From a checkpoint of a small mixture-of-experts model trained on Wikipedia.
Size: 14 layers, width 640, vocabulary 8192, 164M parameters.
Experts: 32 experts in each of 13 layers, 192 SiLU neurons an expert, 2 picks a token, a sigmoid router, a shared expert of 832 neurons.
Training: a variant of Muon for the experts, 456M tokens.
Below are experts of layer 11 (counted from 0) of a mixture-of-experts language model. Rows are named router (the router's row for the expert), up (a neuron's input weights, with its number) and show model dimensions 320-399. Each number is 500 + 50 x the weight over its row's rms, rounded and kept within 0 to 999. Numbers have three digits each.
After each expert's rows: a language model's description of what the expert responds to; "comes after" lists some tokens at least twice as common just before its tokens as in all text. This comes from a sample of Wikipedia text that the model never trained on. Tokens count by the router's weight.

# expert 25
router:541535546533549561460571475472412583564479457457581590447406396594512479442532531568493477530502460463567514498463533491537420465478413453419485557482528569482490472434470487481514555596577538519410444473454473474412502526520532506518457539
up0:514542461462552499488610536530444452599510486504591500372376483425488528557552538424495613601503533523511524495398549501549549406471451512535471422509476516498472499481499651397553441508469498529486495579469454457524609380470557510469470564
up1:530514564468462469427541517557636498444477503521498540496451419533455645479459475397494514629485466569597467541526448524529509511488512549416523510437581483465484546415488423493520533569472468529526478550586556489453496511401481481474508597
Lowercase word beginnings. First fragment of a lowercase common word split into pieces after the, a or his, such as sh, sc, cr, lo(yalty), ri(ft).
comes after: " the", " \"", " a", " his", " The", " their"

# expert 1
router:511496578550458579500513544456486605576482501462514507496485581514514518482489519575523532584520538660538473527460465474499426475494423497463449432493510545526502491476467467485443489576542622433408559481478469425491469440500560559504432504
up0:421565541532529473447562515497579394544473488546486543536531480528565561377513421438486474527449441508500412513526528532538508520429384455500521392505637547464429484562538520527470466437502496410502496496501503510444524463388465484537471643
up1:512477577458547547486435555362529441533514534501541483485507525492543484517496536446535502630464490548553487459469507488524541547455528568432377444428446453570536491484474561470493551506469548571529495507486473473517515512490497466549547563
Verbs and connectives. Copulas and linking words after a subject or comma in prose, such as was, is, and, or, but, been; also list line breaks.
comes after: ",", ")", "s", " it", " It", " he"

# expert 22
router:545535496587507542526569554469431547545509382482543536494529449535526448426474520608592451579617441530570524452588511474529446477549506497481475541492470419463505425440524477504554423548568543499585493614500549551474580476590570517511470483
up0:432469518632563520504495437371530592542485508470475482506456500489503468555530599523493388499584467465483478504537467515577516503516559486429483460454536474459458497498551532488460509569566418589631471563523498458512577388517477521528402452
up1:469499412519500501384548560490490505485443523451555466559515544573507459536431571512589476556506555560498424453486531476582484477545548496467477531485475416561510509596446500495473461550447515438477521592539426482532427543496580503495577507
Table and heading starts. Pipes opening table rows, especially header rows after a blank line, equals signs of section headings, and infobox labels like Genre, Phylum.
comes after: "\n", "=", "  ", "\n\n", "-", " Candidate"

# expert 12
router:521603572538624471465505532542467496510518464419563483497408595572509417427516535515571583458553498514538455495519412538511495433532398459437493535535519544474486468402458546454560455589616488559574427495401549532423522526499506526520525451
up0:537501506511578436561419467427539486468536488437522465544407580500513573455511455481499512492453500489489491503463418458432519508476419381460542523457479547510520515523475485486484471542444463536462554466467522508502448432454519485455544511
up1:540464594509548561475547609552429482508532519497515407508517465447474478408504432468560491470478538528462517502557543471459514483461443386548495520564628558458505536448483540519535476560529509409487532511479484439518500506454479537512557541
Headings and paragraph breaks. Paragraph breaks before section headings, first letters of heading words (Notes, Films, Feature), and sports or election table labels like MF, Votes.
comes after: "=", ".", " |", " =", " (", " a"

# expert 29
router:557616519484521525455588550437489534465446458555430425473403528535610484529544479415544466484565596506509497460605475507495462450498520522568485596528543609482444458436477491461437414462568532527444524537451497479469503493454526488560480462
up0:480512412440448493472476480548488525492541404489461458497372455441556451534509455494529512475505500563570458464574511464494490520491534544500480528419542457490503543439516602445351347471528484496505533567554439462536590412500445441533488563
up1:463452493451553552532512449438532513547438497501556438528490485495496468569484536539544484488493531422575602546612469519478523442436362536475570518525507554539491437418486528522327583605525444463461502536451498524467494485553511490497474518
Subject pronouns. Subject pronouns and articles starting a clause after a period, comma or "where", like he, she, it, they, an, usually before was or had.
comes after: ".", ",", " as", " that", "'", " is"

# expert 26
router:493517584525491539456501537495527460529397475392506501424476578461461460441514563431554531490567385527464447426533575525414445484594487388455471517559467502496548457473546401472519447563485476515522474533513514535562533482420517579519471536
up0:560509546487464518418384486470489520494455486466580514543472437555440487492538421453500524581517461514599433477478464597555356455529496510476426547518574465433477550497469480515513471565534572477490430463542482549531511595515484500470590532
up1:584452517465516504508538529496489456441452493510505542531476512431539644511485461426545453558531472540426511442625616544493527527562457510523565504502477503499574528517478426490457576467544406477557573479548436514532582490542478426527544461
List dashes, brackets. Leading dashes in infobox "- Field: value" lists, table-divider dashes, opening parentheses, underscores, braces and other formatting symbols.
comes after: "\n", "|", "-", " /", "_", "^"

# expert 11
router:549474467542531513522539521568511511470522478562565541534522592493498572450471593519511489464484472530463482505500478505504466476467420433586387449546492429526389562478517584480393471484670511431518441530439439463558460557430487608554522441
up0:537523525452431464537422592539584473496533482541546571564463515459530454481512499474503486498521529526490450460473539606530540536472371444599497383582496491453494490544520454451491509483528541440430426599483497529408560500479504511417540448
up1:544523505539517629493603504472522473473542501450537455553574470506460609537499576549446491535554434417523433505456515495465508512498445474460422485477535502518484499549444592449538450524472595538458498436472595465529487510515518485493508573
Clause-opening adverbs, prepositions. Sentence- or clause-opening words and quantity prepositions such as until, However, According, approximately, over, about, Between, often before a number.
comes after: ".", " |", " (", " was", ",", " is"

# expert 2
router:474508586621393463465474503516485541559556573451505584482458548604517548481483560510548522552506374559546419502528519525474473454501572449491439466554436524503503491376410569464511429530557532453461450557560510501548596499581486520557488532
up0:477410498483500471573525440401518467544435475426471527456580507423474546526521394465522590458518485447503476535463481462472553411502463487595472516428403444534463463581497591498441484551464465547506470560496470435504547478560521567530517483
up1:536494489612519521462542604499454511433510490516632544529477469488582550509463498467491549523509487468518481507474517497549549491556512613518512557562488556627542562458497453476506469497508502427400537427528541557470496452503501486496513483
First names. Given names and their opening pieces starting a person's name after a comma, "and", "by" or table bar, such as Alex, Michael, Kar(en).
comes after: " |", ",", " by", ":", " and", ";"

# expert 17
router:532552481496550441511513392554523563464473511471450526454487454412531380496511530469536497582588532694517530424504526555519416489622399477456502446590448560422467407415483479504509572485594531497602503535501520493384495500339544505501476499
up0:504510530493476451561538461458494463448578421540515477536518441499454488548451513391445561432544622546532497450552458608476420499526417495479507415459483471469579396482539513458517527576455494603530495588496446514403559541456633425478507515
up1:561642593540400487540510535551489439467469497467454519491530526449534509527521471526621471476554477451432488613562483470493554552553465513564469460497448514524438449440502516496453482508462467519526460488509451522456513529448492497576532496
Dates and capital initials. Month names, years and compass words in dates and places, plus single capital letters starting a name or abbreviation, such as D in MS-DOS, January.
comes after: ",", " in", " (", "19", " 18", "–"

# expert 15
router:556505470572467492489519527538519490528473505477482604452572432566521462421508480463557511450523528523495373484493545464443440465511473485567488560461540561513423501484485555497466460514591536579423446575488491391484536556439489448439456533
up0:474428529472443567459517487484462555526498577523577569496521508454532490425517505448513448483449534469461474425487564560507483536482502539468518590446495465507544507506547563524451519557443555448391607507493435467452506652507513450469534474
up1:560445585478513583507511569533504461491512354610449543491515543555599401607530533409511478451464534538452454499460493480501530452546463536433437398514523510481491497451430563535486490458566496535530488544618506563568511487556512512483527561
Word-internal stems and table breaks. Middle pieces of Latin-derived words after a prefix, like in-oc-ulated, out-rea-ch, in-au-guration, plus line breaks and blank cells in tables.
comes after: " |", "|", " un", " in", " inter", " Un"

# expert 14
router:543616519479494517515467551499536567461471548476521578453490496507530537415428496427518458557577558415578498478529565507509472422467513387460535477559523559478484453419499493467481431522623519478531455461479519572561541496401516506517442501
up0:486376545507526603459499392485519502517524481490448433506558538528476533416469502416494495560543457551454371500556577520487491455490490525514521468496405492502534550490487583485571490491543505517492401514508502472487413478416522539494469460
up1:531443457456472551470476430432547472494461489589479458416401476599540388552564524466515464575524575560517498491430405458327550648530449402579500484542526466490545516512481530529465440539519631501457525554536541469472508523632531441511492569
Determiners and adjectives. Articles, quantifiers and descriptive adjectives before a noun, such as the, a, their, several, various, extensive, and adjective endings like -ial, -able.
comes after: " of", "'", " with", " a", " to", " for"

# expert 20
router:536513518454515619493547517457562523474513575522537477495466562431548533546441470461539472540523554438460464513525580512523468487501438541422481500523468536527484455450452505452421529563482492560512446594471574449517551520504524470560443525
up0:584474526501452559489517479438471504495523453467445461443462514519521507516461513566490497510601460485472460479459392504569434467625579537472501477469519540462503433529510490553492517499437466502539561507501508501435539523468454531462518535
up1:464499520543484552430538489464490432499490519554456518493497498431551462526481507470490430536479424508507433434525589521469401527583525487597522464566462457451432441463555498501542558656524384527596409549415459469484508443500492491484473441
Location prepositions. Place and time prepositions and the following "the" after institutions or events, such as in Paris, during, at, within, from the foothills.
comes after: " in", " of", " at", " to", " on", " for"

# expert 24
router:453567441626636522495538569579466493538544594571480463532557497585523516492536553563535455575502553545499456557465478478505438515551570511456451507567474522490502362413511539494489523538510485475507523532546522468627486428562501531541418446
up0:458468442592483515548564527459474477546518480471462560497559511530529511479545601498519423477497505547524585506519450563383462504531516508465461527610468406445467402430460514511486514575560526572527512500546527541513578455481497404461471415
up1:497429491562539503472504582480503475596500504581499470482488523486508527483475439579519538555581535558554589509518502468459531475485545501546529493523574555457498375463479454504532483467467472430523562531543571455552509456524501530566422535
Sports and election table entries. Team, country, league and party names and years in sports results and election tables, such as Cup, Missouri, Germany, Conservative, 2015.
comes after: "|", " |", "–", "A", "N", "O"

# expert 10
router:522470577466469382539448459471564539536441606449494474441491539536555455482460581504514545527634444483512517475468526529511458452425328527470521504574447426423503470468484496477451464512621486458530432549466490486535514561489508517523451564
up0:516479495531483500587446511596491521446459562402391470494544412630533463504471425453535572464544545460380580489467457544513504520585512547466514458533494524487514420535555532541485533486574485489439533447512608404523516534500541462527470481
up1:561549392512485488476541472525624491394469539609480512522514507494530574492483532497492602535538526503469496517427516584519488491484487517452478523455456496459470491491482480495468482555526418419567405474566442453521432516538640471461490486
Proper adjective and noun starts. Opening pieces of capitalized names and terms after the or of, often political or historical, such as United, Civil, Communist, Royal, Arm(ed).
comes after: " the", " of", " and", " a", " The", " in"

# expert 28
router:481578589548602534478439452455450465629457573505535384471526522456532547452438510461554474511561432519427449430588513490448475453434436441521482465484567507469584510402450486453576497390512586512516515532451498417490543504490593589549504532
up0:551460458415486560415474478498573440602503514497572493459365547458486477484445454418526471464516387530510497440432496497448545486465518564470446469466464476515484476529471603488461520540510523609511523494386487467611514463514522544521522499
up1:509563387540439471512567493533428408463505515513521579392452453597526451456484408497504490561502469584499495542466468578555549528557509519550528506492501407547521515520532589453457524401549503552550536507501524538473473420507533486510436523
Infobox field labels. Field names and heading words in infoboxes and lists, such as Personal, Date, Headquarters, Preceded, Website, Background, often before a colon.
comes after: "-", "|", "=", "\n\n", " •", " his"

# expert 16
router:512497563547565523519508436585482530495481457514533452355498452477543510516442565543524483482584468462495378472544479515538439429538496493509512573585500613422469518451508554450368490530472578399447533499489525492553446571544524516581496513
up0:473489512560584451508552539472562507441517485463501466416516486558494640482507515455529543436513544559470437530467548519517414438542488491461520486516487432477419578462510521421487514507424500347607512527629552500497518482528483516572514560
up1:529507473537460430437492575546525592471497516462458597439502498500537503506545405526503517512478643400487420529584528519498502502466531395501460448503503497421542525541493503534449476491421484447557460549497453557538472437515481593488404538
Table cell separators. Pipe separators that close table cells in sports, results and statistics tables, plus semicolons between names and indented line breaks.
comes after: "  ", ")", " 0", "%", " —", "0"